Experts of a small language model: 80 squared ReLU neurons an expert.
Below are experts of layer 10 (counted from 0) of a mixture-of-experts language model. Rows are named router (the router's row for the expert) and show model dimensions 280-319. Each number is 128 + 32 x the weight over its row's rms, rounded and kept within 0 to 255.
After each expert's rows: a language model's description of what the expert responds to. This comes from a sample of Wikipedia text that the model never trained on.

# expert 35
router [119 129 124 188 114 147 126 140 137  86 184 110 112 137  91  97 129 177 172 152 125 178 119 117 115 126 121 140 172 108 102  88 164  79 112 141 103 114 131 110]
It responds to: The prepositions in, during, under, after and until, above all sentence-opening In before a year or date.

# expert 55
router [124 105 137 119  83 165 128 185  99 130 119 184 174 157 137 132 119 122 101 139  68 145  82 111 111  83  94 123  95 125 144 122 107 110 106 105 198  97  80 124]
It responds to: Second pieces of names and words starting with a capital B or K, such as au in Bauer, ar, unt, plus Col, Gen.

# expert 49
router [ 76  94 133 189 132 104 153 121 112  92  99 138 184 145 102 158  74 167 140  99 116 139 144 153 105  90  76  99  47 100 138 117 125 121 174 146 142 124 139 112]
It responds to: Surnames or their first pieces after a given name or initial, such as Smith, Miller, Law in Lawson, Kerr.

# expert 19
router [125 144 115 163  87  97 137 114 148  95 148  86 129 144 124 185  63 161 141 177 104  70  70 117  80  50 119 155 100  83 132  86 142 100 181 166 138 125  73  64]
It responds to: Nouns and modifiers describing releases in music and media articles, such as album, song, comedy, soundtrack, third, solo, full-length.

# expert 12
router [122 154  97 205 128 135 158 139 148 130 130 129 109 190 117 130 116 125  98 134  99 146  79 120 119  62 118  97 110 163 175  93 183  92 104 181 145 166 138 131]
It responds to: Capital letters and short codes in parentheses, such as country codes (TPE), positions FW, GK, degrees LLM, plus (born and (died.

# expert 22
router [105 163  82 116  55 122  51  99 121 101 136 116 167 155 105 118 123 145 105 121  65 183  55 166 125 124 136 158 109 161 150 138 151  98 127 187 138  89  99  59]
It responds to: Short word-start or mid-word pieces like ok, r, trib, bas, hom, loc, usually followed by -ing, -es or -er, as in R-ok-u and trib-es.

# expert 13
router [ 92 125 161 127 140 141 133 131 133 154 180 116 106 160 155 142  99 136 172 112  80 173 124 147 113  53 108 136 120  81 110 148 182  64 143 135 148 138 114  64]
It responds to: Occupation words ending short biography descriptions, such as footballer, politician, writer, biologist, and table cell separators.

# expert 31
router [155 126  93 180 153 121 116  86 109 158 126 155 165 151 127 139  92 130 132 129  61 119  99 133  93  94 153 121  66 109 149  76 133 116 137 145 153  88  61 108]
It responds to: The letter m or M as a unit or word start, as in m^{2} and mAh, plus which, that and it as subjects.

# expert 39
router [103 139 125 162 123  95  99 138 104  77 159 146 113 165 115 105 102 116 169 169 156 117 108  79 126 128  71  84  89 185 145 157 162 131 121 142 134  60 160 132]
It responds to: Initial capital or bracketed pieces starting a word, such as Th in Thai actress, "B, (D, K; often in Asian and Arabic contexts.

# expert 58
router [185 108 100 113 121  82  80 109 101  86 135 135 125 148 132 150  84 142 107 139 144 107 131 104 116 159  87 145  92 154  91 114 137 145 166 170 144 113 160 125]
It responds to: Column headers and labels in tables and infoboxes, such as Candidate, Turnout, Swing, ±%, Original release date, Total, and "hold" or "gain" rows.

# expert 18
router [101 121 162  95 143 123  80 128  90 108 206 101 127 155 121 122 108  95 129 124  93 118 132 117 111 108 105 162 102 105 164  45 176 114 138 152 124 135 167 108]
It responds to: Periods closing sentences, often fused with word endings like s., ing., )., ". and numbered list markers like 3.

# expert 51
router [ 40  93 148 124 114 125 110 102 138 105 148 119 135 127 159 124  63 184 169  75 125  86  47 118  90 107 104 118 125 113 160 142 142 112 156 166 145  55 130 139]
It responds to: Clause-linking words and the commas before them, such as but, and, however, although, despite, especially in species and building descriptions.

# expert 6
router [146 164 163 135 169 130 163  92 124 118 155 118 102 167 153 148  99 149 170 157 149 187  98 131 146  98 123  97 181 153  97 103 127 158 161 114 157 130  98 113]
It responds to: The word no (no longer, no doubt), any, and the = or == marks around article titles and section headings.

# expert 42
router [131 116 139  55 115  89 114 109 130 119 137  56 132 162 107 143 131 123 233 187  67 151 121 146  49 183 147 137 119 104 168  98 145 101  88 151 164  54 121 111]
It responds to: Opening brackets, quotation marks, and braces before the enclosed text, plus or, slashes, dashes, and prefixes like un, sub, sc.

# expert 21
router [108 140 111 114  92 123 144 133 186 126 183 146 105 134 140 123 116 169 118 180 114 146  62 133  69 139 120 126 148  90 130 134 145 144 123 141 140 105 169 100]
It responds to: Mostly "of" inside institution and title names, such as National Register of Historic Places, University of, State of; also Ab, pr.

# expert 38
router [107 159  73 195  90  99  84  69  73 102 210 127 149 136 166 151 111 196 140 162 106 170 115 140  96 132 103 149 118 100 109  73 172 129 103 135 143 108  90  69]
It responds to: First names (Maria, Steve, Julian, Martin) and name-ending pieces (-ia, -ine, -ius), often in lists of athletes or people.

# expert 29
router [ 86 101 122 123 110  87 143 140 140  74 152 143 108 113 167 130  99 141 194 173 111  98  24 111 131  88 141 148 106  66 145 133 191 190 171 115 149  78 148  74]
It responds to: Opening pieces of French, Italian, Spanish and Portuguese place names and words, such as Ly in Lyon, Av in Avignon, São, Puerto.

# expert 36
router [106 118 114 137 185 172 162 114 102 117 147 140 138 167 115 124  95 128 161 112 121 127 136 106 118 142  53 122 135 162 118  90 127 129  74 176 172  87 162 148]
It responds to: Apostrophes in contractions in quoted speech (We've, I'll), the pronoun we, and word-initial pieces like l, cr, fre, ed endings.

# expert 40
router [ 92 113 144 101  57 124 138 187 120 112 163  89 120 165 113 147 125 125 163 115  84  94  79 159 136 129  77 126 107 114 122  97 152  90 139 176 154  79 120 132]
It responds to: The word at, plus the names following it in addresses and venues, such as University, College, Queens Boulevard, Harvard Stadium, and US state names.

# expert 45
router [157  98 122 149  87 132  57  79 131 118 123  89 211 140 135 158  94 178 117 137 119 112 103 125 157  90 125 112 100 132 149 132 145 101 135 166 111 122  41 153]
It responds to: Word-internal pieces like od, id, ad, ab inside names and words, such as Camb-od-ia, Comm-od-ore, Barb-ad-os; also has, had.

# expert 7
router [ 81 143 103 150  97  95  81 127 128 140 147 107 118 167 132 126 107  96 133 175  98 101 126  37 110  78  65 122  68 101 155 121 160 106 147 161 164 158  88 122]
It responds to: Opening pieces of longer words, often Latin or Greek roots, such as Med in medical, sem in seminal, de, tri, plus total.

# expert 34
router [104 112 110 112 108 142  86 136 155 146 147 106 129 154 121 165 138  74 130  91  62 158  94  95 120  65 108 120 104  95 139 134 138 113 110 180 206 153 148 129]
It responds to: Titles and roles of people, such as Minister, President, Governor, Secretary, General, director and member, often after "the", "a" or "Prime".

# expert 3
router [ 87 107 114 152  73  81  96 123 139  92 137 103 178 152 157 149  83 146 160  96 103 175 129 114  93  95  47  89  51 151 145 118 167 113 194 104 161 141  89 129]
It responds to: Opening capital pieces of surnames and place names after a first name or in tables, such as B(ower), Mel(vin), McG; also "in" before places.

# expert 61
router [ 71 145 118 171  74  54 171 122 115 120 118 119 157 181 105 131 108 139 168  88 114 122  94 158 128  80 106 130 119 145 166 126 161 126 135 158 168 153 130 133]
It responds to: Common first names and surname openings in lists of people, such as Chris, Joe, Mc, O', van, Thom.

# expert 15
router [121 171 107 102 106  82 138 105 178 116 153 114  74 125 149 161 120 137 140 140  96 147 135 101  97 139 124 101 133 123 157  77 193 126 133 110 159 129 165 111]
It responds to: Function words and quantity words in demographic prose and tables, such as of, with, every, approximately, below, population.

# expert 44
router [ 72  99 113 112 100  51 134 144 122  95 155 165 151 141 112 142  82  99 126  80 125 114 137 129 155 123 109  58  98 121 178  87 154 149 174 122 116 151 141  99]
It responds to: Capital first letters or first pieces of surnames right after a given name, such as F(avarel), Car(rick), McL(ean), especially French names.

# expert 48
router [108 151 138 166  90  93 139 140 167 128 135 126 142 108 139 157  78 107 189 123 137 208 111 173 157 102 113 106 117 113  89 179 122 155 205 183 151 119 161 152]
It responds to: Word-initial fragments like gr, fl, m of Latin species names in taxonomy lists, plus words like died, death, growth.

# expert 14
router [ 73 103  97 154  68  51 117  92 108  99 170 102 161 161  91 151 136 148 126  60  63 166 133 115 126 135  68  92  85  76  96 127 134 125 132 148 145 131 135 141]
It responds to: Possessive pronouns his, her and 's in biographical family passages, such as "and his wife", "married to", "son of".

# expert 16
router [109 146 128  86  78  91 127  81 102  67 165 121 111 144 206 209  75 161 143 102 152 116 109 160 121  97 110 135 114 135 151  49 165  81 164 121 191 102  96 160]
It responds to: Place names and their word-final pieces such as -shire, -ton, -ville, -ley, including London, York, Ohio, and the part after New or San.

# expert 30
router [ 72 130  98 122 131 122 123  80 143 132 114 133 153 167 177 142  88 151 153  79 168 122 101 122 133 159  93 138 127 117 142 111 168 111 207 180 162 147  92 115]
It responds to: Modifiers before nouns in infobox and list entries: Miss in pageant titles, Soviet, American, water, women's, men's, sport.

# expert 1
router [ 64 156 170 124  93 115 128 129 112  94 201 142 123 172 116 132 109 103 135 136  96 145 117 135 119  87 105 100 102 102 167 102 150 113 146 154 166 139 151 147]
It responds to: Word pieces carrying a closing period before a line break or new sentence, plus == and === heading markers, as in s., ed., 8.

# expert 63
router [111 138 142 142 102 145 157 105 128 121 148 119 135 158 108 134  91 173 131 151 168 120 124 117  72 105 166 149 156 100 129 144 155 104 126 129 166 105 156 107]
It responds to: Table pipes between numbers in sports and stats tables, and word-starting Ar or I pieces, such as Ar-ceus, Ar-cher, (I-terative).

# expert 28
router [123 139  97 125 100 139 108  72 104  91 122 126 151 178 101 167  86  99 164 117  78 124  56 178 114 116 145  86 165 104 150  82 119  90 101 188 105 102 109 132]
It responds to: Final words and suffixes of organization names, such as Corporation, Association, Racing, Studios, Inc., School, Navy, after National, International or Royal.

# expert 32
router [104 158  87  92 113 117  91 103  52 144  93 163 157 151 135 134 106 185 168 161 105 129 154 142 107 140 131 152  98  78 118 108 134 109 140 109 126 178 145 102]
It responds to: Possessive determiners their, its, our, whose, plus "Website:" fields and domain endings (.uk, .my), LaTeX dollar signs and bare table numbers.

# expert 26
router [106 153 139 134 127 127 103 134  95 119 118 136 145 158 103 150 113 159 149 137  96 170 135 106 122 140 145 119 110 126 134  78 125 151 176 154  98 163 179  82]
It responds to: Year-range pieces like –199, 195, (198 in dates and careers, plus mid-word pieces in German words (Konzert, Luftwaffe).

# expert 41
router [194 151  97 149 133 161  97  84 102 109 162 145 150 127 131 145  87  91 156 115 152 137  96 121 167 104 121 135 124 134 155  68 114 127 176 119 172 107 155 107]
It responds to: Dashes, pipes, equals signs and line breaks that start list items, table cells and headings, especially in See also sections.

# expert 56
router [ 84 156  82 111 172 124  79  79 127 158 146 151 160 175 146 169  79 165 150  82 122 195  69 112  84 124 157 148  92 141 157 156 174 127 133 152 115  77 114  83]
It responds to: Sports and career words in athlete biographies and results sections: team, career, results, appearances, doubles, plus "He has" sentence starts.

# expert 54
router [115 165  91 115 111  95 163 105 148  80 141 129 142 138 131 134 126 155 124  74 134 131  74 102 142 111 109  99 153 147 142 109 206 154 118 143 130 128  96 132]
It responds to: National adjectives and the opening proper names of leagues, wars, bands, such as Canadian Football League, Scottish, American rock band, World.

# expert 52
router [111 130 132 106 137 145 115 154  84  75 202 106  95 154 110 172  96 165 138 138  82 149 101  85 162  83  98  79  96  83 153 100 144 134 173 106 196 124 154 107]
It responds to: Word-start stems in legal and crime contexts, such as sl-aves, viol-ating, host-age, injur-, immig-rant, plus "of" and "for" after guilty or sued.

# expert 24
router [ 93 121 123 156 142 164 111 156  96  79 158  97 143 127 187  94 102 158 188  89  72 100 125 148  99 113 121  95  90 118  98  60 144 100 162 156 157 121 134 137]
It responds to: Prepositions after nouns or verbs, especially of after one, each, all (one of the), and with, by, using, without, despite.

# expert 0
router [125 116 100  70 154 103 159 163 110 127 135 102 155 163 132 232  86 221 128 196 118 126 134 132 140 138 177 106 112 112  65 107 122  77 171 135 175 146 122 122]
It responds to: Auxiliaries had, has, have, having and phrase-starting words like up (leading up to), due, according, prior, able, returned.

# expert 20
router [ 88  51  85 105  99 149 131  86 158  98 171 128 147 144 110  62 104 137 177 131 118 114  98 111  85 113 121 123 104 165 150  83 158  91 144 153 177 142 163 135]
It responds to: Table pipe separators just before dates or numbers in episode, chart and match tables, plus month names and short word-starts (ex, ins).

# expert 33
router [ 56 151 121 163  55  78  84 127 136 168 161  51 146 163 133 135  78  95 118 153 144 138 110 131 135 116  84 110 116 116 142 116 165 128 147 111  91 116 151 124]
It responds to: Word-initial C or c pieces, especially the first letter of a short description line after a title, such as Chemical, Community, Cemetery.

# expert 37
router [ 95 201 149 101  95 175 160 107  91 120 152 148 164 193 111 108 119 150 170 105 102 152 110 102 159  94 110  71 138  88 106  88 197 171 118  99 218 129  79 102]
It responds to: Pieces inside German words in titles, such as Le in Leben and le in leichte, plus existential there and that.

# expert 43
router [ 88 154  94 110 139 110  94 136 142 118 188 110 176 147 185 163 103 175 153 141 106 185  92 133 115 116 113 118 146  91 144 113 162 150 195 182 142 138 118  88]
It responds to: Commas, and, dashes and prepositions joining items in lists of instruments, crops, genres or credits, plus pieces of Indian names.

# expert 10
router [126  91 115 165 102 128  91 148 135 107 104 170  90 178 134 128 103 126 126 133  92 162 149  81 121 150  95 145 103 142  81 125 231 127 174 123 178 107  84 167]
It responds to: Verbs of receiving and giving, such as received, awarded, won, gave, provide, and the word after them, mostly in awards and honours sections.

# expert 46
router [ 98 103 116 154 110 103  95 152 105  74 122 132 111 137  88 106  99  93 147 176 149 130 131 114 124 144 133  87  57  68 110 100 151  91 162 167 104 122 155 111]
It responds to: The token a or A in any position, including word-initial pieces of Latin species names and French titles, like "P. aestuarii" and "A cancrinid".

# expert 57
router [122 132 128  52 104 127 154 107  98  72 139 106 149 128 112 145  48 163 103 112 149 169  95  98  89 119  89 179 169 166 136 109 108 117 118 149 164  78 173 122]
It responds to: Inner or starting pieces of words like s-ul-phide, res-il-ience, plus fin, des, Sal, Los, et, often in French or Spanish names.

# expert 2
router [117 132  86 139 102 155 106  98 171 134 125  87 125  85 151 111  73 141 163 143 149 120 130  88 118  97 117  95 142 155  52 108 136 200 235 156 148 119 148 114]
It responds to: Mid-word fragments such as em, erm, dem, rem, um, usually in names or rare words (Desdemona, Antisemite, re-emerge), plus some table-cell numbers.

# expert 53
router [114  93 125 160 162 130 128 111  59 155 125 103 165 191  93 149 116 134 176 118 137 137 102  91  55  57 111 160 138 144 133 118 178 133 155 121 202 151  99 131]
It responds to: A split-off T or t beginning a word, such as t in tiger, tunic, tuck, tally, with some military and weapon words.

# expert 5
router [133  73  99 173 125 134  97 132 116  83 170 160  67 119 133 167  74 174 164 140 160 180 130 158 153  53 121 123 133 105 103  52 149 117 113 170  86 174  93 129]
It responds to: Word-piece syllables inside romanized Chinese, Korean and Thai names, such as ang, ong, ung in Zhang, Jeong, Seung.